{"d_shared_expert": 0, "routed_scale": 1.5, "balance_bias": false, "positions": "rope", "rope_base": 11600.0, "init_std_up": 0.0271, "seq_len": 1024, "steps": 11406}
Below are experts of layer 6 (counted from 0) of a mixture-of-experts language model. Rows are named down (a neuron's output weights, with its number) and show model dimensions 160-239. Each number is 200 + 30 x the weight over its row's rms, rounded and kept within 0 to 999.
Before each expert's rows: a language model's description of what the expert responds to. This comes from a sample of Wikipedia text that the model never trained on.

# expert 35
Semicolons, closing parentheses and pipes ending items in infobox lists, chemical identifiers and number sequences, such as CID: 283654;.
down0,183,232,195,183,177,185,183,171,204,180,215,235,216,177,155,208,193,173,155,193,198,172,221,222,184,191,181,197,230,198,210,246,205,224,234,201,220,164,232,198,193,218,178,177,210,185,225,173,192,217,194,202,216,176,216,196,190,209,163,207,211,192,146,222,183,110,184,274,221,203,213,171,277,178,220,194,184,165,259,200
down1,198,171,210,210,163,243,222,218,226,231,193,197,213,208,188,97,239,203,171,169,207,190,196,184,173,214,149,209,219,199,192,207,168,220,203,254,188,155,181,217,187,192,135,211,208,218,175,131,222,253,192,171,201,194,215,252,196,146,152,178,228,178,175,253,221,216,234,218,180,180,220,142,247,154,198,149,197,203,201,195
down2,207,205,258,221,210,225,233,182,125,195,267,187,224,175,190,216,163,228,202,236,172,159,226,160,202,182,234,202,185,196,231,175,204,178,152,142,255,209,238,156,221,221,244,143,176,206,165,193,240,225,194,192,263,203,216,178,166,179,213,181,155,194,195,132,184,224,218,185,176,218,245,232,203,181,273,194,243,196,224,163
down3,209,199,185,209,156,198,202,197,222,208,219,220,211,191,186,220,203,203,210,184,166,189,240,139,186,245,142,229,239,173,211,203,193,209,186,212,186,247,205,171,232,204,219,237,203,202,202,204,193,207,159,208,222,173,173,224,180,179,191,164,241,210,228,215,185,213,187,185,206,184,149,179,181,183,208,191,149,226,190,199
down4,166,205,164,208,203,203,191,242,202,189,243,283,195,193,197,149,194,207,232,171,219,182,220,226,165,178,210,168,129,262,177,160,215,206,195,238,229,201,190,205,182,187,213,219,174,225,248,199,231,139,193,199,241,172,197,296,177,224,235,245,178,237,228,191,238,206,191,184,195,163,165,228,211,184,173,166,191,213,136,202
down5,190,206,176,196,205,206,208,213,197,211,230,148,211,192,173,132,217,223,257,215,190,163,220,177,171,182,236,211,214,173,173,237,190,184,194,174,160,147,212,219,194,223,119,190,184,208,179,186,231,210,203,196,171,219,184,244,223,202,192,175,148,189,137,213,200,211,252,147,244,120,185,252,210,234,197,220,152,235,205,195
down6,206,195,145,214,162,167,234,230,134,215,212,228,160,164,249,226,208,193,174,190,186,208,212,227,229,209,201,173,157,218,217,177,163,224,184,197,140,192,196,237,205,174,187,232,169,171,164,228,209,254,225,212,207,150,165,168,227,204,190,277,220,173,164,215,187,234,179,237,194,181,246,215,179,180,168,160,209,251,244,198
down7,144,217,187,179,158,176,157,170,152,147,195,250,197,185,218,223,190,213,243,210,169,167,231,205,191,187,199,213,230,249,234,260,198,204,219,172,192,233,217,180,182,206,185,191,238,177,224,192,204,221,140,220,237,127,166,196,223,218,147,181,210,207,243,185,139,172,208,200,211,183,244,191,165,268,183,170,192,209,176,212
down8,180,197,172,183,202,145,202,175,154,183,186,216,221,204,190,170,201,155,190,183,166,229,200,218,225,251,170,182,185,237,242,232,208,242,195,153,232,238,192,233,203,171,227,172,181,184,200,218,125,227,187,221,234,181,224,233,159,206,209,181,186,197,220,211,249,192,157,225,174,228,178,195,257,155,164,154,236,138,181,212
down9,196,216,185,176,225,192,204,230,191,168,195,231,178,214,245,242,220,179,189,198,212,227,174,208,210,176,267,182,155,207,197,199,199,221,209,180,166,184,178,185,182,227,284,138,162,173,238,233,213,197,193,184,212,169,178,231,243,193,238,252,218,159,226,255,165,166,169,230,195,209,186,213,217,178,234,166,197,242,172,212
down10,186,180,191,221,220,187,172,184,209,181,235,147,238,177,212,215,220,206,232,242,165,249,274,193,207,186,203,252,215,200,244,183,202,241,197,205,248,204,198,217,167,228,188,202,193,235,213,267,277,188,197,185,167,234,247,221,144,202,242,220,202,218,172,178,207,211,207,232,228,149,207,256,194,191,236,158,227,231,211,133
down11,180,239,243,204,227,196,211,172,210,185,204,166,163,203,222,193,217,193,140,168,136,230,259,188,247,227,188,200,163,205,146,243,222,176,277,193,187,161,186,213,154,181,212,202,184,204,194,225,242,197,143,168,216,207,241,179,169,185,160,222,215,171,230,169,205,254,166,180,183,153,143,190,235,224,203,156,217,195,151,196
down12,187,180,205,203,182,155,206,168,179,187,230,179,230,215,210,164,198,188,207,238,135,203,157,201,144,210,189,250,205,193,218,208,203,203,229,201,181,231,257,209,129,197,243,189,193,157,223,163,211,170,200,184,180,219,179,162,184,160,215,179,182,225,214,199,214,210,195,205,185,176,198,214,208,220,225,183,209,201,205,210
down13,175,151,180,180,247,220,220,210,201,185,219,175,168,208,188,120,228,216,179,172,240,208,147,177,175,228,211,230,153,186,244,153,224,158,197,198,207,218,211,222,157,160,195,143,192,207,231,203,252,258,199,184,212,206,166,211,131,260,185,208,179,172,193,228,215,238,224,180,153,225,202,199,212,178,189,227,208,207,235,218
down14,196,196,247,222,193,195,262,202,223,253,219,181,209,192,237,187,214,272,181,184,231,204,189,225,280,245,209,232,258,224,192,220,197,208,240,210,214,205,205,245,207,208,197,225,201,219,201,209,226,225,237,156,240,202,188,205,189,159,217,221,196,210,271,215,245,211,205,188,189,193,241,204,156,192,185,219,220,166,239,199
down15,208,186,203,188,187,119,187,164,210,204,197,142,177,146,160,220,241,223,177,247,195,201,203,204,217,208,184,151,216,191,222,224,200,168,249,188,206,218,252,201,192,177,211,212,234,195,212,211,205,190,243,190,226,155,245,214,241,132,161,187,204,187,200,198,195,252,182,196,209,170,189,228,160,184,206,165,186,198,198,225
down16,153,207,232,169,176,149,211,211,175,231,158,208,220,256,215,236,190,208,150,242,209,202,177,228,235,236,175,208,117,214,119,246,207,217,234,226,205,166,229,237,203,194,181,186,198,190,182,225,165,197,227,229,167,222,209,228,217,223,179,196,185,212,216,223,202,185,196,245,245,145,209,186,179,174,235,167,231,205,214,181
down17,173,208,240,223,209,195,236,174,213,163,218,151,231,220,172,214,251,200,265,219,144,255,210,217,227,248,188,172,224,157,142,166,172,243,205,182,183,185,207,201,161,200,193,190,215,189,248,276,233,190,177,210,176,205,260,151,202,291,190,153,182,175,205,176,169,189,170,191,230,147,231,189,156,187,225,214,210,182,243,182
down18,192,194,198,166,246,201,191,217,218,238,211,142,194,225,213,152,209,241,169,215,190,199,155,174,247,191,232,179,214,181,258,189,203,180,239,164,158,132,249,210,180,219,233,172,259,173,228,232,180,183,230,189,184,193,214,196,213,203,216,217,193,193,187,279,178,225,178,189,180,163,163,272,205,202,173,191,218,198,161,182
down19,209,190,180,217,221,133,178,155,165,215,179,176,201,188,199,207,237,226,194,194,170,227,225,167,247,182,182,146,161,213,149,224,241,198,203,184,178,279,204,247,214,192,150,198,181,192,194,218,214,247,239,244,198,137,239,160,173,192,167,259,222,202,196,194,167,155,212,201,216,212,245,211,178,204,227,234,154,153,121,215
down20,144,148,213,186,239,162,220,220,240,210,154,230,148,210,223,166,216,218,216,223,259,157,177,218,235,197,253,216,205,216,221,166,220,183,195,214,149,230,230,211,242,185,186,215,228,240,245,175,209,182,228,209,179,160,244,228,181,195,171,217,206,222,250,205,245,242,250,197,137,215,153,184,190,234,201,198,193,139,261,137
down21,233,212,219,172,214,193,211,177,193,219,215,246,179,232,116,226,246,183,223,178,219,229,227,214,186,185,210,231,162,184,218,187,173,263,228,226,224,185,213,190,188,202,157,194,190,231,221,211,185,207,220,202,201,228,251,163,216,243,200,296,189,190,214,193,232,200,209,192,195,185,189,177,190,200,185,175,201,188,201,207
down22,193,201,251,207,168,209,183,250,250,196,183,189,187,210,220,186,218,229,104,216,167,217,235,218,141,196,189,195,121,221,180,185,191,213,215,169,171,207,158,182,212,164,201,228,253,208,185,208,216,175,222,199,198,200,139,215,216,169,187,193,161,145,179,218,183,223,190,202,242,188,271,216,183,222,162,186,145,207,167,210
down23,236,192,191,218,198,169,213,226,176,207,247,166,188,177,219,213,186,215,200,206,198,224,176,177,181,174,191,158,177,157,193,177,216,211,199,219,246,185,150,208,193,164,149,180,183,228,231,155,190,215,191,218,209,186,213,173,186,239,205,211,190,214,161,173,244,181,245,180,213,195,148,194,166,241,201,213,207,243,169,256
down24,202,196,167,204,232,284,223,206,204,179,263,191,146,222,179,257,158,106,210,203,206,209,190,175,249,156,168,230,223,180,224,226,240,186,227,213,170,210,179,208,188,255,178,184,203,224,228,234,202,212,251,172,224,174,180,156,231,187,177,211,179,189,214,203,190,265,198,222,178,231,216,124,183,229,150,199,223,211,205,182
down25,165,179,150,131,179,188,180,206,239,194,214,192,238,230,230,224,206,210,193,156,194,159,238,202,204,243,189,191,154,228,220,216,235,168,184,145,229,249,180,211,165,210,241,176,206,199,167,193,254,176,224,192,227,198,213,165,173,182,240,169,188,149,195,150,204,192,182,219,199,188,225,162,185,268,256,227,183,204,205,172
down26,154,191,195,234,197,222,227,208,216,147,195,174,185,222,263,223,214,221,199,203,199,237,159,288,228,165,212,202,176,156,210,98,312,193,190,242,172,192,180,187,194,181,211,213,147,210,212,195,186,247,208,150,201,267,199,211,261,213,166,177,141,196,192,176,234,250,198,222,218,155,227,193,238,158,162,168,232,148,171,170
down27,196,201,248,214,181,205,232,226,233,201,178,169,207,205,239,226,212,143,236,144,158,257,217,223,253,177,211,225,268,199,177,146,216,226,135,213,172,239,236,204,227,206,240,170,186,213,227,221,205,251,199,217,190,239,238,182,176,236,233,153,221,234,176,222,250,189,172,211,228,146,190,164,201,133,267,162,246,237,239,181
down28,182,204,194,226,213,223,197,137,217,194,211,190,206,200,203,217,143,227,198,187,219,133,194,238,198,179,245,189,145,257,156,203,227,204,202,181,245,210,224,209,181,189,224,191,127,185,210,177,196,171,187,211,183,268,163,227,227,204,241,218,164,154,211,244,244,213,180,194,213,224,206,176,201,207,230,154,237,271,233,205
down29,208,146,203,206,205,220,174,225,219,257,175,151,237,139,212,199,226,191,194,213,170,213,177,180,233,208,142,240,221,213,181,167,214,162,191,230,203,159,176,230,181,244,233,234,168,175,184,172,153,225,216,213,224,248,180,221,236,201,194,189,199,227,197,190,196,172,239,238,155,172,147,190,150,173,208,216,214,195,194,186
down30,207,187,195,192,159,191,195,181,227,220,288,202,203,177,184,195,234,206,230,183,209,218,129,175,144,175,199,167,261,193,170,216,234,192,232,237,175,175,199,212,189,230,177,196,181,207,198,198,244,182,212,182,246,138,192,223,201,159,223,206,203,165,222,176,146,188,146,237,235,198,187,210,197,212,162,144,147,219,231,206
down31,256,216,191,165,170,237,197,213,182,274,211,174,276,242,188,194,229,192,129,190,157,215,181,143,258,219,225,248,165,192,236,224,180,193,208,229,207,199,235,234,222,178,251,172,194,256,228,218,175,249,226,214,168,239,251,210,197,184,221,227,204,192,213,200,195,250,162,199,255,163,182,212,144,168,200,178,224,228,257,211
down32,203,191,189,201,181,310,200,210,240,225,196,176,172,193,211,195,205,209,190,249,211,201,220,195,189,202,273,213,238,221,190,174,237,210,208,193,200,185,205,200,251,216,177,182,228,184,234,177,201,152,173,205,223,242,204,197,163,171,198,161,221,218,168,236,235,196,187,201,214,211,238,188,187,242,170,223,238,185,206,221
down33,191,192,219,207,224,223,167,213,216,212,208,187,186,213,230,199,221,207,231,144,180,207,199,170,193,177,225,232,195,191,204,194,191,199,231,194,168,243,207,191,224,177,255,207,213,200,224,206,194,258,199,201,177,189,221,233,183,183,237,198,220,247,208,207,227,201,191,159,153,185,185,207,213,217,284,249,275,194,254,142
down34,195,186,198,210,254,191,230,187,185,189,164,201,183,207,174,232,209,212,203,179,188,220,227,232,186,242,171,139,189,162,194,231,201,168,177,140,201,200,220,221,209,160,178,182,279,204,205,226,161,207,163,218,165,204,265,230,178,180,182,205,263,171,140,155,233,186,157,227,211,255,199,217,195,195,122,186,171,209,216,191
down35,196,154,204,167,173,167,159,203,171,194,200,224,197,190,197,153,147,228,190,213,176,204,190,203,207,192,255,229,202,191,193,228,183,180,197,169,163,267,216,204,189,287,207,271,171,162,178,198,173,125,171,152,211,203,245,217,199,206,208,247,200,182,180,205,195,206,159,116,198,234,177,268,250,182,179,145,175,177,199,181
down36,173,218,215,211,180,249,195,256,208,246,171,127,238,243,192,212,152,194,174,215,210,207,191,142,157,173,234,258,201,165,203,187,237,203,169,243,228,211,203,215,179,177,144,259,143,198,242,173,196,253,237,176,150,211,192,213,187,219,184,183,161,174,256,208,218,189,220,216,221,203,220,184,162,211,210,200,197,183,176,228
down37,208,220,187,186,242,163,178,224,166,169,203,124,221,241,209,165,152,187,219,217,241,205,184,173,184,174,262,268,233,228,247,152,210,186,202,179,152,155,234,241,221,232,205,245,174,229,188,235,158,252,256,203,230,216,167,237,236,251,208,155,172,232,208,209,193,193,158,212,200,177,251,163,199,226,194,187,204,175,197,213
down38,188,233,202,205,205,169,144,216,195,170,182,178,214,138,195,175,156,180,210,212,180,160,208,201,183,194,220,216,196,250,251,205,233,222,188,186,239,180,198,224,188,158,146,199,226,201,195,239,211,183,254,210,138,206,206,165,220,166,185,162,183,215,198,176,263,206,182,173,200,198,291,207,188,222,145,147,206,196,207,250
down39,188,221,166,152,184,170,206,173,219,233,234,203,170,213,221,163,224,218,206,178,233,226,195,184,211,209,185,169,184,166,278,269,143,159,178,195,143,181,235,223,178,272,232,236,188,199,199,243,164,281,186,147,192,168,207,226,236,206,220,196,180,239,150,197,218,181,209,152,183,180,185,215,240,218,227,192,211,245,195,234
down40,149,185,167,214,186,200,184,212,223,225,176,174,187,215,193,191,179,178,193,287,206,228,190,222,207,157,182,188,198,171,231,228,165,171,206,185,230,197,203,172,224,188,193,211,168,183,195,200,204,224,170,183,177,131,180,208,264,178,190,250,159,207,155,182,239,149,207,265,219,211,167,169,227,224,183,199,205,157,197,210